config.yaml
n_layer: 13
d_model: 640
n_experts: 80
experts_per_token: 6
d_expert: 112
d_shared_expert: 0
activation: "tanh_gelu"
moe_layers: [0, 1, 2, 3, 4, 5, 6, 7, 8, 9, 10, 11, 12]
router_score: "softmax"
normalize_top_k: false
routed_scale: 1.0
balance_loss: 0.00698
balance_bias: false
init_std_router: 0.00617
lr_router: 0.00108
n_head: 5
n_kv_head: 5
head_dim: 128
vocab_size: 8192
norm: "rmsnorm"
norm_place: "peri"
norm_eps: 1e-05
positions: "rope"
rope_base: 10000.0
rope_fraction: 1.0
qk_norm: false
attn_scale: 0.0884
tie_embeddings: true
parallel_block: false
extras: ["capped logits"]
init: "normal"
init_std_qkv: 0.0262
init_std_o: 0.00514
init_std_up: 0.0262
init_std_down: 0.00364
optimizer: "muon_variant"
lr: 0.00797
lr_mult_o: 2.0
beta1: 0.95
lr_head: 0.0107
warmup_steps: 200
schedule: "wsd"
decay_fraction: 0.588
decay_shape: "linear"
final_lr_fraction: 0.1
batch_tokens: 131072
seq_len: 384
doc_mask: true
train_tokens: 1154000000
steps: 8805
dataset: "wikipedia_en"
Below are experts of layer 8 (counted from 0) of a mixture-of-experts language model. Rows are named router (the router's row for the expert), up (a neuron's input weights, with its number), down (a neuron's output weights, with its number) and show model dimensions 128-255. Each number is 50 + 12 x the weight over its row's rms, rounded and kept within 0 to 99.
After each expert's rows: a language model's description of what the expert responds to; "gets" lists some tokens that make up at least twice as much of what it gets as of all text. This comes from a sample of Wikipedia text that the model never trained on. Tokens count by the router's weight.

# expert 26
router:50 52 72 36 37 49 45 59 61 39 77 69 63 50 42 57 41 25 56 21 49 49 58 33 55 50 51 45 54 53 60 71 59 50 47 63 70 54 28 50 68 52 23 62 52 56 57 42 72 53 49 44 53 47 44 73 56 60 46 45 78 44 34 44 43 53 66 73 50 69 41 67 67 44 78 38 34 47 83 61 46 52 39 46 42 56 61 54 64 38 40 73 59 57 72 39 54 66 52 39 69 36 41 40 45 66 48 64 49 42 46 59 31 56 51 51 59 61 49 52 64 54 58 50 52 56 49 45
up0:50 48 61 44 57 37 60 34 51 57 51 52 41 33 45 58 48 37 40 33 47 61 36 55 31 52 41 39 61 50 41 64 60 63 39 38 53 63 41 57 29 42 55 59 50 64 67 42 28 44 50 47 58 83 44 59 64 66 53 57 60 50 35 49 44 52 72 51 33 50 73 43 67 64 42 44 61 45 54 66 48 47 64 47 36 76 41 48 53 34 47 47 50 37 64 39 44 50 70 30 65 56 63 75 46 66 37 40 49 51 61 47 40 67 55 49 56 58 68 58 45 45 47 36 63 64 44 51
down0:56 22 43 47 60 41 36 55 59 43 50 33 70 49 56 27 52 67 63 37 46 27 45 67 40 50 55 53 54 57 45 56 39 52 64 42 42 57 67 78 37 53 55 45 65 47 49 62 47 35 64 64 59 57 46 43 50 39 78 44 61 39 72 44 47 69 51 51 56 33 33 48 48 62 34 59 41 33 80 33 63 66 55 38 63 17 50 46 66 43 56 54 58 51 47 46 43 28 56 48 60 66 36 55 57 34 55 54 55 58 18 54 49 29 24 24 41 63 60 53 56 45 36 58 46 50 50 41
Narrative verbs, adverbs. Verbs, adjectives and their suffixes in narrative prose and plot summaries, such as said, find, tell, shows, joking-ly, stunn-ed, and small words like to and a.
gets: " to", "ing", "ed", " a", " that", " with"

# expert 1
router:47 68 67 37 57 56 40 60 27 54 70 53 63 36 55 39 36 52 54 31 25 33 45 41 42 41 60 53 51 59 21 52 31 59 53 68 51 22 59 62 54 69 29 23 47 57 64 28 45 43 43 42 49 61 63 41 40 32 54 50 52 28 72 71 43 84 45 60 37 45 39 61 41 55 56 56 54 38 54 56 47 62 41 36 52 42 64 44 50 57 47 50 27 51 64 57 48 52 63 49 46 40 44 26 60 34 38 58 61 51 54 37 60 58 66 37 31 46 58 51 52 47 50 69 57 68 54 39
up0:68 51 44 47 36 50 43 47 26 49 45 37 35 64 65 64 42 44 72 36 44 44 59 46 49 60 81 51 45 68 46 62 52 40 47 53 47 35 55 52 40 73 39 64 51 48 56 54 60 56 38 55 39 59 38 55 55 73 41 47 42 37 45 68 51 49 37 62 62 42 55 43 46 34 55 65 57 36 40 54 46 35 59 32 53 66 46 52 57 40 45 49 60 60 66 32 71 58 27 52 57 65 54 42 40 42 25 67 48 39 51 26 70 56 57 43 46 68 60 43 47 23 46 51 59 75 54 43
down0:69 40 47 61 44 51 55 52 59 26 55 54 66 53 45 40 68 83 51 48 56 41 68 59 61 55 52 44 57 73 46 38 42 80 52 55 55 51 56 56 34 50 51 58 63 59 45 47 64 66 47 44 82 22 47 52 64 58 35 60 56 52 31 44 40 45 65 70 67 50 51 45 41 48 44 33 49 56 46 40 48 36 46 45 34 56 59 36 47 15 39 53 61 47 46 63 44 33 39 66 22 37 42 52 56 33 81 62 52 62 34 55 43 58 52 61 48 45 60 67 64 60 32 54 65 46 63 59
Death and voyage dates. Prepositions, articles and digits after died, ran aground or born in biographies and shipwreck lists, e.g. died from, aground on the, aged 89.
gets: " ", " the", " in", " on", " a", " was"

# expert 17
router:67 20 36 69 50 66 60 44 38 71 58 31 79 53 42 42 70 57 60 44 26 47 54 53 26 41 39 28 42 41 39 41 61 70 37 30 48 39 56 42 40 30 44 49 50 50 56 43 31 76 30 59 48 56 45 51 46 41 67 46 29 43 46 72 62 60 70 46 53 40 49 59 62 39 61 70 68 57 41 60 46 66 50 47 43 35 62 42 39 34 31 68 34 59 33 52 44 56 70 61 55 27 39 45 68 47 54 43 55 46 48 49 53 55 39 60 67 50 61 40 51 47 56 41 45 52 65 43
up0:59 59 50 66 55 51 47 57 46 48 47 61 50 51 68 38 43 45 60 53 62 44 46 55 30 33 40 41 58 42 44 49 53 51 42 36 37 57 51 45 53 53 55 43 23 29 62 44 64 47 18 62 33 36 36 54 69 44 38 39 43 42 60 52 58 56 55 58 52 69 60 44 66 52 47 61 63 32 46 59 37 43 51 68 54 69 40 65 45 46 60 72 59 61 47 62 44 37 63 68 36 41 64 59 59 73 38 32 46 51 51 54 43 67 52 70 45 49 47 55 56 26 73 37 39 64 74 31
down0:50 46 57 66 44 59 59 37 63 48 41 43 52 54 42 63 41 64 68 50 35 59 67 47 78 59 63 42 51 25 49 46 47 44 55 57 74 53 42 69 55 54 37 42 28 45 27 48 41 37 68 57 43 42 70 63 56 51 57 74 25 57 34 57 46 68 46 40 57 38 59 65 21 54 53 51 52 44 32 44 59 50 56 32 34 45 42 45 62 61 63 32 30 34 59 32 62 66 38 39 59 73 44 32 41 33 76 37 48 46 50 59 31 29 39 53 53 52 46 50 47 33 32 57 38 27 23 61
Results table line ends. Line breaks and pipes ending rows of sports results tables, plus country codes like ENG, RUS, and medalist labels.
gets: "\n", " USA", "|", ")", " place", " ENG"

# expert 55
router:62 55 56 35 35 44 42 71 59 62 40 59 61 44 62 57 59 20 32 50 51 63 62 49 62 38 41 38 57 44 62 60 58 57 48 58 51 53 36 84 64 51 45 28 30 68 61 54 66 56 65 49 35 93 64 34 34 57 31 65 43 42 55 31 50 55 51 71 63 63 40 64 49 53 65 40 35 58 56 63 36 49 51 26 54 46 60 65 62 57 56 71 59 33 64 36 44 51 50 45 66 44 48 25 32 53 55 53 63 29 61 40 35 49 70 60 52 54 51 41 52 49 39 45 35 57 37 58
up0:55 77 51 42 45 50 56 33 75 47 47 49 48 57 46 49 44 46 28 58 40 45 50 50 27 51 38 25 43 37 52 57 54 69 41 58 64 53 39 49 61 39 20 58 38 55 61 66 44 48 39 51 50 42 42 57 61 47 33 37 52 66 21 59 49 40 40 52 41 48 39 49 66 49 49 37 51 46 34 40 70 44 38 41 39 41 52 46 65 52 79 56 58 41 49 42 47 43 43 55 36 53 61 32 28 50 72 52 39 51 52 51 45 57 58 61 45 39 56 51 43 70 33 27 63 45 34 31
down0:60 52 59 46 47 39 42 27 53 44 55 44 62 40 51 56 38 41 47 44 33 49 25 47 55 36 43 75 54 51 44 57 62 50 41 47 46 53 74 55 61 46 60 37 55 67 32 42 58 56 41 29 57 60 44 76 33 33 47 49 43 63 66 54 39 34 57 48 63 51 66 36 41 66 44 63 46 46 69 62 49 68 42 70 49 64 73 58 31 33 45 44 46 71 49 24 39 56 69 60 34 64 47 47 54 56 30 58 67 44 45 31 47 66 67 61 38 82 61 53 34 65 32 49 41 43 47 38
Determiners and quantifiers. Determiners and auxiliaries after verbs or prepositions in argument prose, e.g. any, these, several, a, not, had, could.
gets: " a", " the", " of", " not", " had", " to"

# expert 12
router:67 50 58 61 52 64 47 50 47 53 31 33 44 54 61 51 44 46 34 53 54 67 59 52 28 41 59 71 37 50 52 75 49 19 50 71 61 59 76 52 39 45 49 47 49 68 64 48 44 62 53 60 43 38 37 53 50 43 30 63 51 66 37 32 45 25 65 50 63 56 64 52 72 19 37 51 68 52 52 67 50 41 42 58 49 41 11 36 47 53 44 57 49 46 35 39 61 51 40 40 46 52 48 66 28 47 35 45 54 69 48 37 26 58 28 46 66 51 54 50 55 55 33 43 24 59 34 56
up0:72 49 39 53 39 69 40 63 58 31 56 68 36 55 46 44 58 61 61 68 30 61 67 58 33 54 45 73 51 62 67 67 57 53 60 58 49 52 56 35 50 46 63 41 41 70 70 54 58 60 37 54 45 55 52 60 35 44 44 50 58 46 42 56 81 53 36 43 30 70 56 42 50 14 37 51 54 52 61 63 52 79 65 40 25 52 36 42 55 49 59 68 45 37 33 63 58 58 38 49 62 37 53 57 33 63 36 40 42 40 69 35 40 58 64 33 44 42 37 44 36 43 31 48 35 64 48 68
down0:33 54 70 56 41 42 44 44 54 67 28 41 47 42 74 49 46 31 64 45 29 50 56 57 42 45 61 59 50 59 30 47 49 47 40 77 53 60 63 61 33 36 22 52 45 45 49 52 49 63 59 63 56 49 44 51 59 37 47 72 45 57 35 53 35 50 53 55 34 44 53 58 50 55 72 49 72 24 53 68 47 38 48 40 55 64 54 73 33 26 49 44 30 58 50 41 57 47 63 57 60 44 02 46 52 54 35 55 82 47 43 33 43 45 60 53 66 56 51 28 50 49 55 43 53 41 50 46
Sentence-subject pronouns. Subject pronouns and relatives such as he, it, they, who, which, plus the last piece of a name or noun starting a clause.
gets: " he", "s", " it", " which", " It", " that"

# expert 56
router:40 56 29 20 41 35 37 47 61 29 59 67 76 30 44 62 51 27 37 57 62 54 68 37 47 55 35 29 30 66 26 63 42 60 67 44 53 39 62 67 59 55 34 33 54 52 70 52 47 52 59 65 28 65 52 54 66 49 54 38 39 58 50 65 48 57 47 27 65 42 37 69 66 64 48 50 51 39 53 54 23 29 53 59 64 43 74 43 47 44 58 44 59 62 57 35 53 59 37 31 38 48 48 35 50 48 53 62 72 27 50 51 51 46 63 51 40 45 51 51 73 55 60 46 42 39 61 39
up0:33 41 44 35 55 62 36 46 47 73 54 58 24 48 54 45 56 47 67 61 45 51 38 77 56 53 45 44 57 41 64 45 25 60 12 41 71 49 60 55 56 46 58 55 54 55 63 29 38 33 45 77 41 53 46 46 42 37 54 43 51 33 49 44 68 33 52 47 42 47 63 35 57 53 37 60 45 45 62 31 58 52 67 56 37 38 58 58 32 39 53 40 44 66 43 53 51 33 46 55 55 57 58 58 55 60 32 49 58 45 64 59 51 67 62 63 36 47 31 54 54 69 58 36 32 52 63 46
down0:55 43 50 58 48 63 51 64 81 66 59 57 43 39 64 43 55 33 39 54 52 67 52 70 38 73 50 54 57 45 46 47 39 61 50 48 55 28 48 43 57 53 37 39 66 57 94 36 51 52 41 55 44 41 43 65 30 52 55 61 54 58 51 59 30 45 30 40 33 27 45 61 38 45 29 69 51 46 45 83 50 44 56 57 46 38 51 50 39 32 54 39 50 35 57 45 32 33 60 72 17 46 57 48 42 40 46 65 64 46 30 45 62 70 76 60 56 53 41 55 51 53 59 51 52 34 48 65
Determiners and possessives. Articles and possessives before a noun in biographical prose, such as the, his, her, their, its, and the possessive s after an apostrophe.
gets: " the", " his", " a", " The", "s", " her"

# expert 16
router:52 56 59 53 66 59 19 49 54 48 68 48 50 49 50 70 51 46 26 39 49 35 37 30 40 57 46 45 48 68 39 48 48 63 54 57 40 56 33 54 46 53 68 62 58 54 40 42 54 49 36 55 66 48 62 38 59 53 52 55 43 28 42 73 58 39 54 72 43 75 63 52 45 38 47 37 57 42 63 38 53 55 53 33 66 45 28 49 69 52 42 32 35 20 33 41 52 50 46 26 48 39 49 35 68 52 33 34 52 27 52 50 41 59 53 36 43 48 47 52 42 58 45 34 66 67 54 41
up0:42 45 43 29 65 48 35 53 39 69 62 47 58 55 55 42 65 54 39 34 61 36 51 66 42 62 20 31 49 53 42 31 54 38 53 57 56 56 57 46 68 56 39 51 55 43 38 42 34 47 46 57 37 59 56 67 28 43 41 37 40 44 54 56 48 70 65 49 49 32 45 52 55 65 64 40 52 24 48 59 58 61 46 29 21 49 39 53 51 45 56 28 49 50 39 44 40 33 46 70 47 44 50 67 54 51 47 30 60 61 60 51 54 40 66 37 69 50 36 58 60 32 33 44 49 29 54 44
down0:43 63 50 26 46 61 27 42 47 39 52 45 55 50 38 51 35 47 63 56 43 38 55 62 36 52 62 52 46 52 54 56 50 56 34 62 51 41 50 73 27 32 51 63 62 55 64 42 41 66 37 62 61 64 78 56 47 61 53 47 30 59 62 59 52 41 55 45 33 78 41 55 42 43 67 70 45 47 43 56 71 61 52 23 57 52 52 45 82 45 97 43 49 56 73 40 63 41 63 46 64 45 44 46 53 30 48 57 79 44 40 68 48 53 57 62 36 48 38 55 67 45 41 51 37 53 34 64
Clause boundaries, connectives. Periods, commas, line breaks and linking words like until, since, which, because, however, especially at sentence ends and openings.
gets: ".", ",", "\n", " that", " in", " which"

# expert 39
router:51 54 60 55 24 45 51 44 63 58 58 44 73 54 20 52 55 58 42 52 43 50 44 62 47 32 51 46 59 55 47 39 38 54 58 64 59 77 52 32 60 64 58 67 50 74 46 68 74 39 56 33 32 34 48 44 64 38 54 29 54 66 63 42 60 46 58 68 46 59 44 59 36 29 39 42 37 45 30 40 49 39 44 57 51 71 40 46 57 43 41 55 42 56 42 33 19 44 58 31 81 44 50 42 43 57 30 60 41 49 56 52 41 53 61 39 25 61 37 61 54 59 52 61 40 48 76 48
up0:69 39 46 56 50 38 23 41 62 48 63 37 19 47 41 66 57 55 52 52 70 28 51 58 56 58 41 50 18 52 44 55 61 28 51 38 77 47 63 65 44 59 52 53 40 49 72 40 58 39 50 51 62 57 43 43 37 71 62 49 43 66 56 37 66 45 55 71 52 31 61 35 23 53 41 42 35 68 50 38 59 33 46 51 49 84 74 57 56 45 62 44 43 58 59 80 60 56 46 44 70 66 50 63 42 49 62 62 66 50 54 60 44 25 44 65 70 39 44 54 61 44 58 35 43 62 59 63
down0:63 49 52 59 41 55 58 60 38 46 49 64 44 64 60 51 52 64 36 50 69 43 63 51 68 37 50 54 51 47 35 50 54 49 47 43 44 70 57 58 37 56 50 46 66 47 44 48 65 49 58 46 74 69 48 35 61 64 49 44 54 53 61 37 51 62 70 64 50 47 53 68 66 45 65 42 49 43 46 47 63 43 38 18 28 28 49 44 49 42 31 51 68 24 62 55 66 66 35 58 50 60 64 34 43 39 35 47 42 52 51 54 66 67 49 60 29 51 42 47 62 38 56 57 40 34 46 65
Early word-piece fragments. Short pieces near the start of split words, often s, ac, uc, as, as in tra-s-hy, e-as-y, ed-uc-ator.
gets: "s", "ac", "or", "c", "as", "uc"

# expert 10
router:56 52 52 51 46 35 51 69 41 70 41 33 65 45 66 50 50 59 38 63 56 59 43 37 59 36 40 41 50 69 48 55 46 73 66 43 38 42 56 61 62 35 60 36 43 52 49 42 44 52 57 27 59 51 46 20 47 37 56 69 31 58 26 58 36 43 35 58 56 56 49 49 63 54 56 44 45 65 42 45 33 59 45 51 48 42 45 40 47 34 47 52 63 53 48 52 42 60 51 50 56 35 48 41 59 59 68 49 58 53 63 47 45 53 49 54 36 43 55 51 51 54 45 62 45 42 61 67
up0:34 63 47 38 41 62 51 51 39 42 66 49 46 39 53 47 54 55 55 50 54 43 31 56 31 51 54 50 53 33 40 50 47 61 37 53 57 38 38 34 62 41 48 56 41 43 48 52 23 59 33 43 65 35 54 44 58 45 31 43 66 51 29 77 49 61 37 36 43 35 32 67 53 33 59 55 46 53 53 45 50 62 57 53 72 53 66 53 50 56 79 59 42 61 27 32 60 76 44 40 46 34 47 49 49 48 62 59 75 41 45 58 58 21 37 47 57 48 61 64 40 34 35 58 47 56 35 66
down0:58 39 37 67 73 35 58 43 65 68 40 48 47 64 36 64 45 55 46 49 31 56 61 46 49 36 45 51 37 41 47 54 58 48 65 65 52 44 48 49 60 31 38 46 55 60 44 63 42 55 57 46 45 32 32 33 34 42 57 55 55 40 55 40 44 58 59 51 39 49 49 61 41 56 55 56 40 51 62 48 26 50 44 43 35 45 48 30 52 66 48 41 60 25 51 45 42 58 66 64 64 65 39 59 58 40 41 55 44 57 60 38 62 74 51 67 34 64 80 26 42 53 40 76 72 46 43 68
Descriptive prose words. Common words in descriptive and architectural prose, such as located, known, built, about, the, and suffixes like -ated.
gets: " the", "ed", " a", " about", " this", " located"

# expert 47
router:57 63 52 64 49 50 31 35 53 53 63 72 37 41 48 43 36 51 63 70 71 33 59 48 61 48 46 59 40 35 57 63 34 53 43 45 47 68 46 52 21 54 47 36 57 39 48 49 43 43 56 40 43 62 40 49 50 29 57 59 33 50 70 50 58 36 33 37 38 49 67 57 58 77 38 52 58 60 28 49 58 70 64 64 71 60 60 54 58 41 55 26 66 54 48 29 62 43 50 52 58 85 52 62 46 53 71 61 64 29 50 58 53 49 39 42 48 39 47 38 46 58 40 38 59 51 42 59
up0:34 25 49 52 36 37 67 58 60 55 37 36 50 35 52 63 45 43 68 51 48 75 57 36 37 61 55 58 45 21 64 44 47 43 45 50 46 53 30 53 70 37 54 48 32 49 40 19 57 35 54 40 68 73 62 45 65 69 42 49 64 29 50 63 41 65 49 44 53 49 65 64 47 71 52 28 32 52 48 26 45 53 84 38 57 42 40 44 52 51 59 51 59 54 38 54 44 43 59 34 36 67 55 50 51 57 55 41 78 55 70 69 54 56 44 52 41 34 32 48 53 47 47 73 54 57 63 70
down0:45 56 54 55 73 54 56 65 37 43 63 65 51 87 23 11 49 66 56 52 18 75 68 47 55 48 53 57 45 54 43 32 33 53 41 54 53 50 68 21 47 60 43 53 55 72 76 64 39 51 52 48 51 40 43 63 61 39 48 52 51 48 38 42 55 34 78 44 44 47 44 46 65 53 42 39 54 47 50 48 72 72 42 66 38 25 58 20 64 40 59 41 36 65 47 47 62 45 57 60 56 39 73 69 61 38 59 44 40 55 57 30 67 70 60 62 50 45 30 48 50 42 56 50 55 54 73 56
Infobox and heading structure. Heading markers, line breaks and field labels in infoboxes and section headers, such as ==, Scientific classification, Personal information, Genre.
gets: "\n", "==", "-", " =", " ==", "==="

# expert 32
router:72 52 31 59 49 36 51 49 39 65 38 57 53 52 43 41 60 47 40 40 43 62 67 53 53 57 58 62 32 35 53 27 30 50 46 66 38 29 48 40 17 28 56 45 57 19 34 54 33 42 27 40 54 44 51 41 50 53 51 34 38 45 45 57 41 57 65 39 44 45 46 48 37 41 42 28 42 51 61 66 40 65 42 40 53 46 57 60 43 39 51 43 42 41 62 66 50 50 55 74 39 56 47 42 69 54 48 15 57 52 48 39 38 49 41 50 49 54 45 36 69 39 46 48 45 67 68 55
up0:34 54 45 38 63 61 58 52 59 59 47 57 36 35 68 57 50 48 50 50 44 45 44 39 36 67 41 72 56 44 54 48 26 50 69 61 55 30 40 42 52 64 49 54 35 32 55 54 52 46 55 55 54 49 42 37 36 72 59 58 38 40 70 68 52 48 38 47 44 28 40 52 41 26 40 39 41 50 72 44 32 35 29 52 49 42 38 33 41 54 51 47 48 54 39 49 46 50 44 61 59 61 68 47 56 62 48 48 53 36 59 54 46 61 85 38 57 64 54 45 63 35 53 55 45 44 56 65
down0:60 47 38 55 54 55 58 48 69 50 62 49 69 54 50 41 47 44 38 26 48 42 32 55 33 75 69 49 53 38 33 30 42 52 47 35 42 63 57 46 47 64 50 36 59 66 47 55 85 59 60 36 52 33 41 57 41 48 30 86 42 43 37 49 35 48 62 73 39 67 46 63 42 61 42 48 41 34 45 59 56 52 60 53 48 41 50 45 57 49 41 59 63 55 44 54 57 54 67 68 37 49 57 46 60 26 52 45 42 51 42 62 41 55 64 48 48 61 71 65 53 31 44 37 53 56 49 63
Letter z and Slavic letters. The letter z and pieces like az, iz, ez, j, ž, ı inside foreign names such as Ghazni and Krzysztof, plus digits and pipes in tables.
gets: "z", " of", "7", "6", "9", "j"

# expert 58
router:50 54 61 53 56 45 63 41 48 66 89 42 52 58 26 61 70 53 80 46 52 50 57 37 56 49 37 53 49 51 63 35 77 44 43 48 50 47 60 41 35 39 53 38 45 53 43 66 66 49 49 50 44 28 60 56 48 31 60 47 73 62 54 33 51 44 38 31 50 42 46 49 40 44 40 44 26 51 75 46 62 69 59 41 38 50 31 35 66 42 45 52 64 38 57 69 55 62 58 60 51 45 49 52 55 36 49 32 69 67 40 52 72 44 72 51 56 69 37 42 56 48 54 70 57 61 35 46
up0:42 47 55 59 62 47 48 45 22 53 46 46 37 52 48 54 42 61 46 33 64 31 53 43 51 36 46 44 68 57 57 51 45 21 63 59 47 64 77 32 53 45 46 62 42 54 40 53 41 48 28 37 27 36 58 46 51 48 34 50 43 50 39 66 43 64 32 35 41 50 61 32 61 33 80 47 31 56 63 40 56 50 53 33 65 50 62 55 48 50 34 65 53 33 83 37 53 54 67 62 62 34 62 49 75 43 47 52 53 42 59 46 56 61 58 59 37 45 31 43 50 60 50 47 41 49 46 48
down0:57 64 59 66 43 46 39 69 47 42 40 56 63 51 35 60 48 38 52 46 46 45 45 80 70 56 38 30 43 75 45 51 36 26 53 46 50 54 37 54 34 36 43 37 61 37 37 68 30 45 73 43 52 57 47 52 43 47 35 48 56 64 56 53 51 47 45 62 55 55 49 42 44 59 31 54 42 42 63 56 54 49 42 54 66 49 66 38 61 43 46 54 55 56 55 49 42 37 37 60 46 32 82 27 42 72 49 68 57 52 42 46 42 30 42 47 40 50 48 56 49 49 63 49 25 58 65 37
Table cells and fragments. Pipes and line breaks in tables, plus odd mid-name pieces like Moy, Poole, Mosque within table entries.
gets: " |", "\n", ";", "y", "w", "to"

# expert 37
router:48 48 54 63 56 48 39 31 21 39 56 54 57 49 60 52 47 64 34 62 57 49 59 54 49 52 28 46 54 36 49 39 76 58 38 52 49 58 46 49 50 63 65 61 58 47 52 41 36 60 51 66 45 38 41 57 28 58 60 55 35 70 71 55 38 44 54 57 61 63 86 40 51 33 44 49 57 55 67 50 80 35 62 43 69 56 34 50 41 42 25 57 31 35 39 66 62 32 47 40 46 52 49 78 51 50 44 46 54 38 54 69 53 34 37 31 40 69 43 49 57 49 48 35 64 58 56 56
up0:55 47 28 42 34 42 71 46 55 45 52 61 65 53 55 49 56 47 68 48 71 54 42 67 39 65 36 49 46 57 72 48 60 41 59 55 64 55 58 71 65 39 53 33 67 38 52 40 67 54 38 46 52 71 60 64 49 58 48 47 68 57 76 51 55 49 59 51 30 49 50 40 34 68 43 35 56 58 43 54 37 44 54 52 30 27 55 59 60 56 54 52 56 52 45 35 20 43 46 74 61 39 53 60 34 39 50 62 39 55 34 28 42 36 51 54 40 47 53 59 59 67 64 60 26 59 60 58
down0:57 34 65 66 34 33 50 40 47 59 42 52 46 61 43 56 40 58 58 47 52 56 46 50 41 58 39 37 47 46 76 47 80 68 47 39 54 35 49 39 45 42 50 48 44 75 45 35 44 60 36 41 44 62 41 52 32 20 56 42 59 73 35 71 44 57 62 55 51 46 36 30 52 46 45 42 49 46 46 55 70 64 50 50 46 66 59 32 30 44 44 45 55 37 41 58 61 74 45 57 40 43 11 61 59 66 61 52 32 60 39 43 34 43 72 51 53 51 41 64 28 53 63 39 39 58 71 46
Sentence-ending punctuation. Periods, quote-closing periods and line breaks ending sentences or paragraphs, such as ")." and '".', plus years and months.
gets: ".", "\n", ").", "\".", ".\"", " years"

# expert 22
router:38 51 45 45 46 52 49 31 61 49 61 45 43 51 51 60 49 43 63 49 35 53 60 38 47 59 45 54 76 50 51 58 46 24 44 45 64 57 43 36 37 57 63 40 31 56 37 26 55 39 61 32 31 62 58 70 42 49 55 31 74 62 43 38 35 43 42 56 68 64 36 67 65 52 48 46 53 51 40 47 47 49 30 57 73 46 52 51 27 45 87 68 53 48 62 53 61 46 51 56 46 50 45 42 34 14 32 64 59 30 40 50 64 34 45 58 39 62 52 60 57 54 61 51 39 36 64 31
up0:51 33 58 58 33 37 49 33 56 52 53 46 52 42 49 48 56 59 69 40 52 58 28 50 56 51 36 54 41 40 41 39 53 34 34 62 65 75 42 70 41 48 64 39 41 64 52 33 26 53 44 39 46 60 74 57 54 50 29 56 52 21 38 60 41 47 36 44 19 71 52 53 50 53 29 50 48 47 54 33 61 64 62 45 33 50 51 66 21 33 61 28 59 60 68 54 46 47 57 43 51 38 56 54 32 53 48 40 66 45 42 43 73 50 41 76 64 66 48 55 65 61 50 48 50 38 78 36
down0:50 42 25 47 38 56 51 63 49 51 51 31 26 44 58 64 69 47 46 53 48 65 30 36 54 47 50 28 40 43 43 49 65 77 40 49 23 52 51 43 49 44 60 52 62 65 64 38 48 55 49 26 50 37 57 41 55 72 54 57 64 58 40 42 48 50 63 72 47 37 41 51 39 38 57 55 48 52 33 53 68 56 56 29 37 47 57 34 62 33 66 52 60 35 52 46 63 39 54 53 75 52 38 36 47 52 64 35 49 47 36 57 57 56 42 71 79 66 54 55 63 46 57 67 54 71 55 44
Noun suffixes, abstract nouns. Word-final suffixes and plurals such as -s, -ing, -ism, -ation, -ology, plus abstract nouns like research, development, business.
gets: "s", "ing", "ation", "ment", "tion", "ity"

# expert 57
router:68 46 59 50 71 56 26 32 48 53 52 68 54 52 56 50 53 63 40 52 36 38 31 44 62 47 45 46 39 41 51 41 39 70 69 57 59 44 35 47 68 59 46 56 57 44 49 59 40 46 52 50 43 31 35 40 45 65 70 41 42 44 57 44 36 57 38 53 33 48 56 69 21 53 54 80 64 55 53 42 62 51 50 57 54 46 45 55 82 64 37 65 29 57 56 62 45 48 70 48 55 34 51 30 54 47 59 46 47 46 34 69 48 66 47 41 34 57 71 34 31 61 38 64 60 61 57 56
up0:48 40 45 69 31 37 44 51 40 67 58 51 62 45 29 39 41 44 57 39 61 47 39 53 53 56 33 63 45 71 64 42 64 51 92 60 50 37 47 49 60 37 50 46 53 67 33 49 65 70 51 62 26 66 63 72 57 27 35 69 45 28 57 55 49 38 58 59 65 66 71 60 54 41 43 57 43 43 39 55 46 44 56 23 55 61 72 35 53 68 50 50 43 44 67 62 57 51 44 48 48 39 57 21 54 55 56 46 60 57 50 45 37 55 35 41 43 48 44 35 51 53 50 53 53 48 55 69
down0:48 62 59 49 50 54 48 32 34 54 62 50 51 61 50 57 34 57 70 66 84 35 52 37 59 61 53 41 62 75 59 39 52 59 50 36 40 42 56 58 39 44 58 24 35 37 51 47 41 32 40 62 55 49 58 65 37 35 48 58 43 48 37 50 39 59 48 60 57 54 63 73 48 45 59 56 52 45 60 44 58 58 48 37 66 59 59 63 39 34 51 39 60 58 40 34 64 64 56 31 57 52 48 45 76 41 55 24 61 35 62 71 50 61 23 58 35 68 34 41 73 44 59 30 75 44 40 68
Table and list markers. Line-starting pipes and dashes in tables and career lists, plus month names in dates like November, September.
gets: "|", " |", "-", ";", ":", " August"

# expert 0
router:69 54 43 44 47 67 56 72 55 46 54 53 68 55 48 36 67 41 45 34 51 41 55 41 35 45 56 27 45 56 35 31 48 44 45 32 49 67 62 22 38 52 37 56 61 30 51 44 49 46 49 25 39 54 43 50 58 43 38 56 70 32 56 48 43 60 69 52 72 40 28 53 65 54 32 59 34 42 38 57 43 52 64 55 43 53 58 64 41 40 48 53 57 56 55 30 50 44 37 36 62 47 42 44 78 36 49 65 33 43 31 62 62 27 41 63 44 42 50 63 52 63 77 36 59 35 24 49
up0:65 55 64 36 37 60 34 39 39 37 51 36 61 60 54 44 65 58 53 33 49 54 41 54 30 30 21 35 36 56 53 49 40 60 88 41 38 47 51 27 46 37 54 54 49 32 56 51 39 38 52 55 52 51 24 48 42 57 64 44 64 47 68 42 31 55 58 52 41 75 54 53 36 44 62 37 49 39 43 51 36 56 63 53 55 54 59 65 86 55 41 63 50 40 50 48 46 60 47 42 20 55 75 41 64 52 77 43 57 39 42 64 48 04 52 53 58 58 43 77 48 54 50 37 60 52 51 52
down0:65 57 47 36 43 57 42 71 36 60 64 47 48 33 39 63 59 24 55 70 43 46 76 52 59 40 66 52 59 37 26 42 49 57 59 47 60 32 47 57 52 56 57 44 58 39 50 50 21 52 45 63 46 45 56 50 61 41 71 32 64 75 38 57 64 74 30 53 46 69 70 79 48 47 30 58 48 39 41 45 47 56 58 28 33 63 47 33 24 55 44 43 57 43 67 46 79 59 57 49 40 57 40 42 43 49 61 58 49 68 46 76 32 58 49 46 41 33 68 38 65 48 49 69 35 36 39 43
Foreign titles, list punctuation. Punctuation, line breaks and short words inside lists of foreign-language titles, credits and quotations, e.g. ")", ";", "de", "la", ISBN.
gets: "\n", " |", ")", ":", "\"", " ("